Experts of a small language model.
Experts: 64 experts in each of 12 layers, 144 GELU neurons an expert, a softmax router, a shared expert of 192 neurons.
Training: a variant of Adam for the experts, 351M tokens, 5356 steps.
Below are experts of layer 5 (counted from 0) of a mixture-of-experts language model. Rows are named router (the router's row for the expert), up (a neuron's input weights, with its number), down (a neuron's output weights, with its number) and show model dimensions 0-223. Each number is 50 + 12 x the weight over its row's rms, rounded and kept within 0 to 99.
After each expert's rows: "raises" lists some tokens whose logits its average output raises strongly, later layers aside; "gets" lists some tokens that make up at least twice as much of what it gets as of all text. This comes from a sample of Wikipedia text that the model never trained on. Tokens count by the router's weight.

# expert 58
router:49 57 58 47 26 51 54 39 43 54 40 47 40 44 70 41 42 58 41 48 60 42 49 65 47 47 44 28 53 66 55 37 40 40 51 62 64 67 50 46 70 43 47 53 54 56 70 50 48 66 78 50 49 54 62 48 51 45 70 70 28 32 30 63 64 68 67 64 50 47 61 19 46 38 52 36 70 53 55 48 47 58 51 29 60 53 47 52 30 66 55 36 56 33 60 44 34 52 69 38 63 49 61 67 68 47 67 69 36 48 65 47 42 28 57 69 40 58 42 52 59 45 55 31 42 43 65 47 33 31 57 45 55 66 47 43 36 49 43 40 41 52 70 67 33 32 60 50 49 57 42 54 40 28 74 29 53 21 48 64 49 52 36 74 38 58 50 55 47 42 34 64 45 63 67 58 44 41 46 55 56 46 44 46 41 31 49 56 47 48 47 56 64 55 33 41 41 57 52 43 40 45 73 32 57 38 28 44 75 61 66 61 70 57 48 31 44 57 51 61 32 34 33 64
up0:38 65 16 39 47 52 55 65 59 80 50 68 73 48 66 47 50 48 56 68 47 50 41 60 56 56 54 58 51 56 56 40 43 51 46 65 57 47 23 50 41 62 49 58 34 42 62 60 58 43 44 56 38 43 39 47 63 72 50 46 26 57 71 47 40 47 58 48 37 62 66 53 68 61 60 25 42 67 55 38 63 49 31 63 52 62 61 49 36 54 58 52 48 55 50 45 58 47 44 39 49 61 54 44 40 41 30 68 70 63 42 46 63 58 49 45 36 57 38 39 50 63 31 39 69 38 46 47 58 71 43 64 45 28 57 72 71 38 28 69 32 60 28 60 47 49 52 32 61 32 39 61 45 52 55 70 30 42 32 46 43 41 62 33 36 41 51 52 52 55 64 54 38 27 51 53 49 56 68 39 45 43 68 44 34 51 53 56 46 61 67 39 57 33 58 43 68 73 39 61 37 55 27 41 51 54 46 59 51 25 35 37 44 58 69 58 58 42 55 78 52 44 72 54
down0:48 51 49 31 59 37 51 53 40 55 41 49 37 65 61 56 65 45 51 61 46 74 24 77 62 41 41 40 52 39 51 72 57 57 40 42 39 48 35 47 57 68 72 72 52 64 44 38 36 51 53 66 42 48 54 44 31 45 40 49 49 50 53 56 32 55 35 35 57 51 37 57 39 38 56 71 58 20 67 32 23 47 41 38 45 39 63 61 56 43 55 51 67 51 33 40 34 32 47 70 56 63 47 62 34 37 86 42 39 69 62 50 57 47 40 47 67 48 60 26 41 55 62 64 52 45 38 55 45 56 40 49 50 64 47 43 46 65 44 18 43 39 43 42 36 46 61 53 49 50 53 41 93 68 59 47 45 57 65 44 54 70 59 64 63 49 48 66 60 53 51 51 72 53 49 27 53 62 60 53 69 47 56 35 50 42 53 46 33 46 47 40 65 47 48 79 46 52 36 47 56 45 56 42 60 49 39 46 47 44 60 70 22 55 63 49 20 50 45 58 51 44 50 44
up1:61 41 38 41 49 43 52 33 37 65 57 52 52 72 25 42 39 42 36 31 55 47 50 55 59 40 66 56 49 49 65 72 45 50 42 43 45 45 53 30 53 66 35 60 76 50 19 54 61 45 57 29 55 47 42 43 25 61 41 48 51 53 54 77 57 45 48 52 50 55 32 50 67 75 69 44 27 17 39 55 58 43 60 41 31 17 55 49 54 43 52 66 41 66 43 39 64 46 71 50 56 49 70 36 33 67 36 43 36 63 51 46 52 31 44 46 33 55 47 50 47 59 71 52 48 52 36 72 38 50 51 38 56 41 41 50 53 69 62 49 60 77 52 51 64 69 62 44 29 33 55 67 47 64 48 34 43 41 49 43 46 37 56 64 52 52 59 61 29 67 47 46 53 51 41 58 74 51 63 65 54 48 38 69 67 60 65 25 53 62 37 55 39 60 61 59 61 69 45 49 52 49 50 68 74 59 60 35 40 53 49 41 56 42 46 56 64 61 61 52 40 53 46 40
down1:60 59 57 52 42 49 41 18 63 43 58 43 62 46 58 38 35 45 42 32 45 55 56 32 60 63 37 33 63 28 51 56 62 52 48 41 51 44 56 34 74 41 74 50 60 52 51 43 57 29 33 69 60 45 49 38 81 39 55 58 46 65 54 23 54 43 56 36 58 72 51 45 55 40 56 42 69 46 52 47 60 54 35 51 53 62 39 75 45 62 38 57 37 59 65 48 31 60 59 45 43 41 54 40 53 59 52 38 48 29 49 53 72 34 41 58 68 45 44 44 58 37 28 67 36 43 55 62 50 32 58 73 45 58 47 63 39 72 41 51 47 38 38 53 41 28 67 46 63 49 67 45 52 54 59 32 31 67 73 55 52 52 55 46 40 63 39 67 41 40 52 47 51 48 70 58 54 64 25 52 39 53 85 43 64 35 28 54 63 45 37 67 49 51 55 38 53 71 62 36 69 43 45 52 22 59 44 58 49 34 58 52 50 66 50 61 52 39 26 41 53 50 43 43
raises: "um", "one", "s", "al"
gets: "as", "a", "os", "es", "anc", "ac"

# expert 60
router:49 60 69 60 69 47 36 59 60 36 59 63 45 44 59 36 35 63 55 56 45 42 42 39 42 52 40 59 52 42 44 55 60 38 42 66 37 47 53 49 66 54 67 38 42 59 55 59 61 32 59 47 35 39 37 46 31 41 49 43 43 52 60 31 66 32 48 35 66 50 44 54 50 53 55 41 49 59 42 38 49 72 45 41 50 35 33 69 52 38 71 67 59 43 53 63 43 51 57 27 55 43 56 70 58 65 56 62 26 55 57 45 69 47 33 31 68 58 35 41 52 30 46 64 65 49 42 61 68 56 66 44 55 69 67 35 31 63 70 37 58 60 45 23 54 43 30 44 55 59 48 54 32 44 40 44 54 36 31 40 48 69 74 37 39 39 45 43 38 46 52 38 40 66 52 56 62 55 49 48 55 63 47 37 58 66 61 43 76 59 48 57 35 67 63 50 67 71 45 34 48 52 53 61 58 32 72 76 55 56 58 68 67 56 74 44 58 38 70 37 28 57 29 63
up1:45 41 37 60 51 44 47 45 30 65 42 37 69 64 46 43 47 47 43 32 33 53 44 52 61 50 86 47 56 48 62 50 52 64 39 42 50 57 50 50 45 45 50 49 71 52 38 52 46 62 64 47 60 48 51 47 46 61 34 57 50 50 48 61 53 56 45 45 43 45 42 57 64 60 75 58 27 28 72 69 66 40 57 54 39 42 59 40 47 39 47 54 28 51 43 35 73 25 67 50 42 53 54 32 29 47 43 37 57 41 51 40 48 49 41 46 34 41 47 54 35 85 45 43 24 42 40 39 44 43 48 48 47 38 45 55 68 68 47 60 56 65 51 50 66 71 55 37 41 44 56 43 62 80 46 37 56 60 45 42 27 49 65 45 73 74 44 86 39 71 54 57 78 48 40 55 66 61 54 75 48 41 49 51 73 58 54 38 54 31 77 41 61 52 46 51 62 53 34 36 58 52 54 40 50 80 58 35 33 48 36 38 54 50 42 64 53 55 50 48 50 71 51 41
down1:55 67 57 35 38 67 38 54 54 35 42 57 48 44 47 35 65 48 54 41 51 45 53 43 62 43 29 45 60 60 46 51 65 27 35 61 60 61 51 60 51 48 56 61 55 51 58 44 50 60 41 49 41 59 51 31 68 37 33 54 46 56 40 60 49 46 61 58 63 50 51 46 56 64 60 54 48 67 56 50 41 49 67 63 41 22 34 54 75 60 47 47 53 43 42 39 39 60 28 58 48 29 29 36 48 49 66 64 42 58 50 50 54 31 43 47 71 74 50 24 61 44 45 71 48 60 35 18 41 26 48 34 42 28 54 65 47 51 44 41 61 64 25 41 44 38 44 52 42 42 48 38 51 54 47 45 42 45 84 50 51 44 25 51 37 71 48 67 31 53 43 60 64 44 51 64 46 71 37 52 51 66 65 48 67 61 42 65 66 55 40 97 32 57 46 41 46 65 39 45 72 41 33 49 35 45 50 52 60 58 64 48 45 58 65 46 71 30 57 55 54 62 51 60
up2:55 45 44 60 56 53 49 38 36 60 42 42 35 48 60 47 53 38 49 62 42 25 73 49 43 53 44 49 38 58 76 22 44 54 35 29 52 38 52 67 54 43 47 59 54 40 67 54 57 80 64 33 71 69 42 37 40 52 39 39 48 38 53 60 58 53 38 40 35 28 45 57 68 50 58 54 47 51 52 60 60 59 73 61 32 39 53 53 52 72 55 60 49 56 47 27 65 27 56 38 57 49 52 40 54 39 48 35 68 54 40 40 43 62 50 69 30 53 47 58 38 51 45 54 59 49 60 33 44 26 51 76 68 46 61 72 37 36 23 59 41 51 61 48 36 72 56 39 37 39 64 36 73 48 50 44 50 60 54 69 31 44 55 51 43 50 45 51 42 65 33 65 61 47 59 48 67 42 58 68 53 45 47 32 62 56 50 73 50 24 56 13 41 31 63 42 33 58 41 44 55 45 61 53 44 36 40 44 64 43 66 41 53 60 59 43 57 42 49 61 41 26 57 39
down2:39 58 35 53 45 66 65 36 44 44 66 61 63 65 45 43 63 56 41 69 36 43 56 41 32 22 44 47 62 29 45 46 53 41 41 61 53 63 58 26 71 50 49 37 44 54 49 58 51 59 45 63 45 24 51 42 61 63 54 36 49 43 51 40 62 39 37 66 49 38 49 47 44 38 57 55 47 69 43 42 31 43 48 24 44 53 40 65 45 60 50 56 65 36 55 53 48 67 61 63 46 57 67 48 53 44 37 74 44 64 57 76 62 27 58 55 54 56 41 39 55 50 35 86 47 45 36 39 50 56 36 36 32 59 52 51 42 52 46 33 51 44 35 56 46 51 56 44 51 59 73 33 33 34 71 51 53 16 51 49 60 27 24 50 52 45 51 58 48 68 41 47 32 55 49 33 40 62 48 58 49 48 31 40 63 57 32 55 54 63 55 54 27 49 67 48 64 47 84 49 70 59 36 46 53 65 58 53 31 47 68 70 67 71 57 67 51 47 54 47 34 63 62 59
raises: "2", "0", "9", "3", "6", "4"
gets: "201", "200", "199", "202", "198", "197"

# expert 7
router:30 68 69 53 34 70 58 49 66 39 30 46 85 48 67 66 58 56 59 58 55 54 43 30 46 41 29 56 51 55 52 68 37 63 61 70 45 63 38 65 55 69 57 46 38 37 32 56 33 48 61 45 38 60 61 38 64 61 72 50 41 54 59 60 40 23 45 37 63 57 57 48 51 53 34 10 45 33 66 46 65 48 33 45 52 48 53 31 57 41 54 36 65 46 54 47 36 49 61 39 38 47 72 49 54 68 52 69 74 59 62 56 57 48 29 63 48 44 43 65 48 51 26 30 60 64 40 50 58 54 32 45 60 38 46 41 54 47 63 62 39 52 44 39 49 44 18 48 31 53 65 59 49 60 63 55 48 52 49 41 80 37 45 70 58 44 63 38 54 47 47 64 63 44 52 35 65 64 49 33 40 66 31 45 47 44 63 52 46 63 47 48 66 39 70 57 37 59 46 45 54 49 66 30 50 55 48 65 52 60 49 52 42 53 71 41 42 55 64 42 43 44 49 32
up0:54 71 35 47 43 41 64 64 60 47 53 49 63 52 64 52 55 41 76 48 33 47 34 43 51 63 66 51 30 48 57 44 28 43 44 66 56 52 40 45 77 38 44 65 54 41 47 57 77 41 43 42 49 32 53 52 68 57 56 40 42 47 72 41 61 62 52 38 36 69 54 53 57 64 72 43 59 56 34 42 56 51 43 74 40 57 56 42 47 60 57 79 46 62 61 34 56 49 36 58 41 66 62 45 36 40 41 54 51 53 31 45 55 50 26 48 35 59 49 58 28 63 47 36 43 59 51 39 51 59 49 84 53 23 41 62 65 44 58 52 51 66 40 68 46 49 46 52 64 36 45 56 34 44 66 53 22 40 10 29 39 60 65 54 50 43 53 44 66 51 51 57 47 61 49 30 27 57 62 35 67 60 56 40 26 56 48 67 44 52 67 45 53 41 41 49 60 67 59 54 46 64 28 44 29 47 44 49 58 42 62 42 45 39 49 65 47 40 63 50 57 42 78 57
down0:32 40 82 37 59 41 55 43 54 57 43 66 38 46 29 55 45 65 39 53 60 45 56 55 61 69 27 46 59 64 61 49 58 54 54 45 40 34 43 44 42 54 44 67 61 84 51 54 59 45 53 69 48 32 51 58 24 26 56 53 65 42 42 58 42 52 45 24 82 34 52 56 52 38 35 52 56 49 40 24 38 70 30 51 51 67 61 73 57 41 68 44 38 63 38 35 33 46 53 54 42 43 51 20 63 45 73 41 60 51 56 54 34 37 69 32 53 28 55 49 54 58 63 46 51 40 55 47 37 66 71 56 42 65 51 45 33 64 39 37 61 48 64 48 59 44 56 43 31 64 67 61 68 29 28 62 65 55 58 58 62 61 36 53 44 57 68 50 40 48 74 48 51 40 38 32 60 49 61 69 53 54 41 45 45 53 58 37 32 45 43 46 60 40 57 60 37 49 57 49 53 47 42 57 80 42 33 32 66 56 49 64 35 48 55 51 56 50 42 42 50 42 53 53
up1:76 51 40 54 50 57 65 43 38 63 46 61 52 48 41 35 61 39 56 29 59 30 64 49 63 48 73 61 33 53 79 54 31 64 51 62 35 36 37 39 67 48 42 54 82 52 26 42 64 81 60 50 53 35 57 30 52 56 44 55 39 45 42 63 59 53 46 41 41 41 41 56 63 55 69 40 42 41 40 56 70 40 66 54 74 11 54 56 72 32 56 54 39 55 16 49 81 33 57 39 51 62 67 58 33 59 47 55 37 58 57 54 68 46 36 23 30 48 46 64 40 62 48 51 53 45 45 63 53 61 48 41 45 30 53 44 43 68 54 55 63 72 55 46 57 52 54 51 48 38 47 44 62 51 50 27 62 53 28 39 52 41 53 42 44 45 49 57 36 67 55 44 57 36 43 24 65 61 67 78 62 47 47 50 47 43 56 57 37 46 46 36 42 44 43 44 49 59 49 46 55 54 45 45 50 64 54 60 30 55 34 51 44 55 40 68 59 45 60 49 47 57 48 67
down1:39 83 68 36 55 50 42 56 61 50 43 53 43 65 49 48 64 58 48 57 53 62 68 53 55 48 51 43 51 36 35 33 56 33 38 61 68 50 87 46 51 51 61 32 24 71 44 73 54 27 44 36 41 35 63 23 68 33 52 43 44 71 57 39 49 68 65 40 71 50 39 52 57 44 47 40 57 77 63 29 47 44 59 50 52 55 33 37 30 53 53 32 35 47 58 59 52 52 26 48 50 42 63 36 57 44 51 65 27 40 49 61 78 56 34 46 63 45 57 35 47 44 48 33 42 51 29 61 42 43 56 47 53 48 70 55 54 45 46 58 56 31 32 49 49 41 57 54 60 59 50 53 59 56 73 58 43 51 56 62 20 51 53 52 55 32 66 35 41 39 52 39 45 48 73 57 52 57 47 70 27 65 48 69 48 39 37 49 42 45 31 78 41 45 48 37 49 45 69 61 43 45 55 31 48 43 52 73 58 36 58 43 37 59 69 40 52 41 45 55 54 60 44 56
raises: "am", "as", "il"
gets: "it", "at", "k", "b", "t", "an"

# expert 21
router:47 64 59 59 53 50 40 47 54 50 30 50 53 69 49 54 40 60 37 46 60 80 46 38 46 23 42 45 63 65 27 67 36 51 76 23 50 32 41 42 71 66 56 41 51 46 49 46 42 49 44 48 44 47 56 58 59 52 58 52 71 45 56 41 65 48 56 42 61 49 38 74 40 41 48 29 40 54 26 50 48 54 33 37 47 56 48 57 52 41 52 48 51 53 60 49 40 57 69 51 41 41 36 49 27 58 41 63 55 46 61 64 46 59 40 50 45 44 50 73 55 40 40 52 62 59 21 55 53 56 30 43 54 37 69 49 64 55 66 38 42 67 37 48 49 57 36 44 33 62 53 84 55 37 60 48 77 52 51 40 59 43 37 59 64 49 68 49 40 66 42 31 30 60 65 58 52 43 72 47 52 60 43 29 68 41 35 31 38 27 29 52 60 37 78 62 59 46 63 30 47 58 39 31 51 64 52 72 58 53 52 48 54 43 74 59 59 41 64 32 41 54 39 39
up0:51 62 10 40 50 41 46 35 51 62 56 53 58 64 47 56 59 40 65 55 36 34 66 47 48 72 49 66 62 44 51 49 47 73 44 65 60 68 42 48 65 45 35 60 26 46 69 74 52 45 46 61 73 50 58 57 59 51 41 41 22 40 63 53 47 55 44 43 35 57 73 52 63 51 61 49 42 66 33 48 55 63 25 69 57 65 53 48 41 45 65 69 53 52 36 52 55 41 38 44 48 58 48 47 29 53 54 66 71 52 62 42 60 55 60 44 47 63 42 50 49 60 53 39 51 68 24 25 58 57 50 60 55 15 43 51 50 49 32 63 37 62 44 47 26 46 36 41 64 21 53 51 49 66 63 37 34 53 51 27 38 39 50 40 53 39 53 49 73 52 69 44 37 33 59 61 46 55 60 25 38 68 66 52 41 50 56 57 41 56 64 55 60 56 59 53 62 70 42 35 41 51 46 40 49 34 50 58 67 60 35 35 49 73 54 58 44 46 44 61 44 54 74 37
down0:42 69 58 58 48 74 61 58 58 36 23 66 50 74 43 52 49 56 35 35 49 55 43 47 49 65 28 38 45 37 39 46 55 56 61 49 49 28 54 64 59 56 47 52 44 72 38 41 52 43 31 37 30 60 68 48 32 47 52 56 70 36 53 62 54 27 43 48 68 38 46 55 47 49 67 53 73 51 42 16 53 43 40 51 44 45 66 63 55 40 56 79 28 62 46 46 56 68 37 68 35 56 45 34 54 54 68 39 64 55 51 42 55 33 53 60 73 42 47 31 43 66 48 56 43 54 51 50 46 52 49 58 61 44 33 48 35 56 31 69 43 26 54 44 50 48 39 54 23 66 46 54 62 55 50 63 37 49 54 53 48 55 43 30 32 66 52 56 37 56 64 53 24 53 73 35 57 71 63 38 46 56 36 28 66 44 57 45 67 45 61 54 56 51 61 65 35 28 61 71 66 43 60 38 53 45 51 31 50 48 62 40 48 74 37 56 41 29 42 62 53 51 43 43
up1:65 40 39 41 41 28 26 69 26 73 59 51 38 80 45 45 47 49 48 45 56 55 42 47 40 47 66 71 51 52 62 58 48 74 44 47 39 60 41 28 70 56 49 49 64 59 36 42 58 78 61 43 60 46 64 52 52 47 40 48 45 45 44 54 52 52 52 34 37 52 38 59 62 52 60 44 38 37 40 70 35 50 57 48 50 26 59 52 67 34 55 53 55 41 41 48 63 41 59 55 48 61 69 44 33 57 36 44 51 49 40 56 65 35 52 46 32 52 49 78 35 67 48 51 20 58 43 72 26 44 49 43 45 44 43 50 52 66 46 50 83 71 61 56 66 72 50 47 50 65 62 51 58 59 46 41 62 48 36 34 44 54 60 51 54 45 55 69 35 70 59 39 51 28 39 55 58 57 38 61 60 58 44 66 48 47 60 39 70 44 48 30 23 75 56 48 62 47 40 25 30 61 53 65 60 57 61 52 62 68 43 38 53 54 35 56 60 68 42 43 39 64 40 28
down1:30 74 58 44 37 47 50 54 83 55 53 61 50 43 51 52 40 47 51 35 32 62 72 31 47 63 47 43 50 45 38 29 68 52 18 59 62 46 53 18 64 40 64 55 50 42 72 58 64 36 47 44 45 40 28 40 50 49 34 70 50 60 50 46 46 41 51 44 53 61 77 40 40 51 63 44 74 44 43 62 43 40 50 44 70 64 33 48 42 64 40 29 43 61 33 42 46 50 43 37 49 36 64 51 66 52 63 53 59 37 57 62 51 29 58 49 61 67 44 32 34 40 51 43 41 46 51 51 51 21 67 59 63 43 62 51 38 40 55 52 58 49 55 55 44 30 38 45 42 55 71 62 55 46 62 45 39 66 66 63 49 35 35 49 47 47 30 71 54 34 44 49 55 60 46 57 50 59 46 39 39 54 51 55 66 35 28 44 50 51 65 80 56 49 87 42 69 59 58 35 45 48 48 51 38 51 73 50 27 55 50 30 66 69 39 41 56 53 59 51 43 48 51 63
raises: "b", "m", "k", "es", "a", "i"
gets: "ar", " the", "l", "or", "r", "it"

# expert 39
router:39 50 53 46 36 44 44 40 64 39 33 54 51 53 69 55 59 56 51 63 45 56 62 58 29 62 42 59 36 55 55 57 72 28 30 53 46 61 54 57 43 53 45 52 36 42 56 45 76 33 54 61 46 59 59 56 16 59 56 58 37 71 44 31 48 52 68 29 58 54 55 31 56 61 31 30 55 43 52 39 44 62 54 33 63 59 59 35 33 64 61 57 58 49 38 45 37 58 75 67 69 42 57 33 75 43 24 67 61 46 48 60 31 65 68 53 52 54 44 51 54 40 66 50 40 50 71 69 37 52 70 52 43 33 36 55 64 31 24 46 60 42 70 52 37 33 41 64 28 59 68 75 38 45 52 50 57 46 60 43 55 56 60 44 48 24 62 53 36 44 53 52 63 58 44 50 54 63 52 48 58 54 61 44 20 28 64 57 59 45 42 59 55 68 59 32 57 47 49 56 62 54 58 39 61 27 44 41 64 62 60 53 59 38 47 49 49 64 47 62 31 35 40 41
up1:76 35 42 72 42 64 50 57 19 51 44 44 52 69 40 53 50 59 42 47 63 39 73 49 49 41 63 53 41 67 50 49 51 64 50 43 52 34 76 49 60 59 40 62 73 49 40 59 48 39 45 39 38 44 52 63 35 59 30 39 53 56 43 56 43 60 52 46 33 53 42 53 85 58 48 55 38 40 30 59 46 62 56 56 39 14 70 54 79 42 34 53 51 56 32 44 70 53 73 38 47 69 64 40 15 46 55 39 26 56 52 45 65 34 60 38 16 42 50 71 51 78 54 50 40 43 34 58 46 68 36 42 37 63 43 44 37 62 52 50 55 78 44 56 56 64 65 43 42 40 60 45 54 54 55 34 52 33 49 41 48 55 53 56 73 50 61 56 36 72 57 43 50 54 35 36 51 43 68 65 61 53 47 67 49 52 33 31 62 70 42 45 52 46 50 59 55 53 46 47 54 43 43 53 49 55 61 54 39 39 47 46 42 46 56 58 55 39 50 41 42 48 28 43
down1:63 76 97 50 21 38 55 37 59 52 38 54 68 49 62 44 59 65 62 48 46 55 50 60 65 46 42 50 54 64 31 48 43 50 38 63 56 51 42 38 64 39 58 55 38 63 42 52 41 43 58 64 45 39 70 50 81 32 26 48 37 71 41 58 54 58 56 43 44 53 63 48 39 61 43 33 42 44 37 48 30 52 58 53 51 60 33 54 40 55 59 52 33 45 41 36 50 46 45 55 51 56 59 50 51 49 53 51 47 42 37 66 45 66 52 37 69 62 60 40 50 59 40 54 53 48 55 32 64 37 53 50 54 27 54 68 62 41 40 66 64 48 34 49 65 43 34 46 44 56 41 47 70 76 42 25 36 37 49 67 44 69 62 28 49 44 59 61 24 65 56 40 32 38 49 61 55 64 47 49 71 57 58 68 41 53 63 48 31 58 42 71 58 28 31 42 68 51 51 43 46 55 36 38 47 48 55 23 63 27 54 46 53 39 72 62 50 37 47 44 52 29 60 41
up2:46 41 56 66 44 45 53 34 64 57 51 59 56 34 53 55 38 48 56 49 31 38 61 43 43 78 56 30 23 45 46 64 33 68 45 36 51 63 43 59 42 33 60 64 57 27 51 48 56 69 62 56 53 64 51 36 59 55 45 32 38 45 37 51 48 21 38 30 43 50 70 51 62 64 55 43 64 74 59 51 39 52 62 61 36 36 60 62 48 72 56 62 51 48 50 31 50 44 55 51 64 50 59 50 48 47 43 29 81 52 57 33 53 57 52 74 47 63 44 65 45 60 70 22 37 49 52 46 53 39 49 63 64 66 48 74 42 40 36 55 27 53 57 44 48 61 60 41 53 37 45 64 49 31 51 27 46 55 59 69 30 54 43 42 41 50 62 36 42 60 50 52 67 47 52 24 34 36 50 56 74 51 62 56 59 62 48 46 47 42 65 50 54 23 37 47 48 61 16 56 43 45 53 69 54 29 47 44 30 31 46 62 50 45 41 50 35 45 47 81 53 38 45 47
down2:49 37 64 41 41 50 63 53 34 48 38 27 49 42 30 51 59 65 38 58 41 38 57 59 52 29 76 51 65 55 33 49 50 35 70 41 59 47 59 08 57 52 42 43 45 38 26 50 55 49 25 73 49 39 51 36 65 31 68 61 44 50 58 52 73 54 49 56 42 50 68 43 55 44 61 49 53 45 56 47 50 52 41 35 46 42 41 48 38 59 54 65 43 50 76 48 68 61 64 79 41 42 53 34 54 65 67 52 34 69 51 55 62 53 47 53 23 46 47 42 51 31 30 60 46 47 22 42 32 52 33 29 39 73 45 43 51 70 42 47 46 64 64 44 60 37 43 51 51 63 56 64 48 59 64 50 55 34 62 22 66 50 39 37 44 56 58 63 67 57 62 42 66 49 29 53 50 61 52 61 48 30 52 52 68 44 58 58 42 71 44 65 40 49 66 33 62 31 47 62 57 55 37 36 58 69 32 49 56 59 57 49 60 56 54 63 44 59 62 59 48 48 40 33
raises: "al", "um", "en"
gets: "en", "le", "re", "ie", " |\n", "an"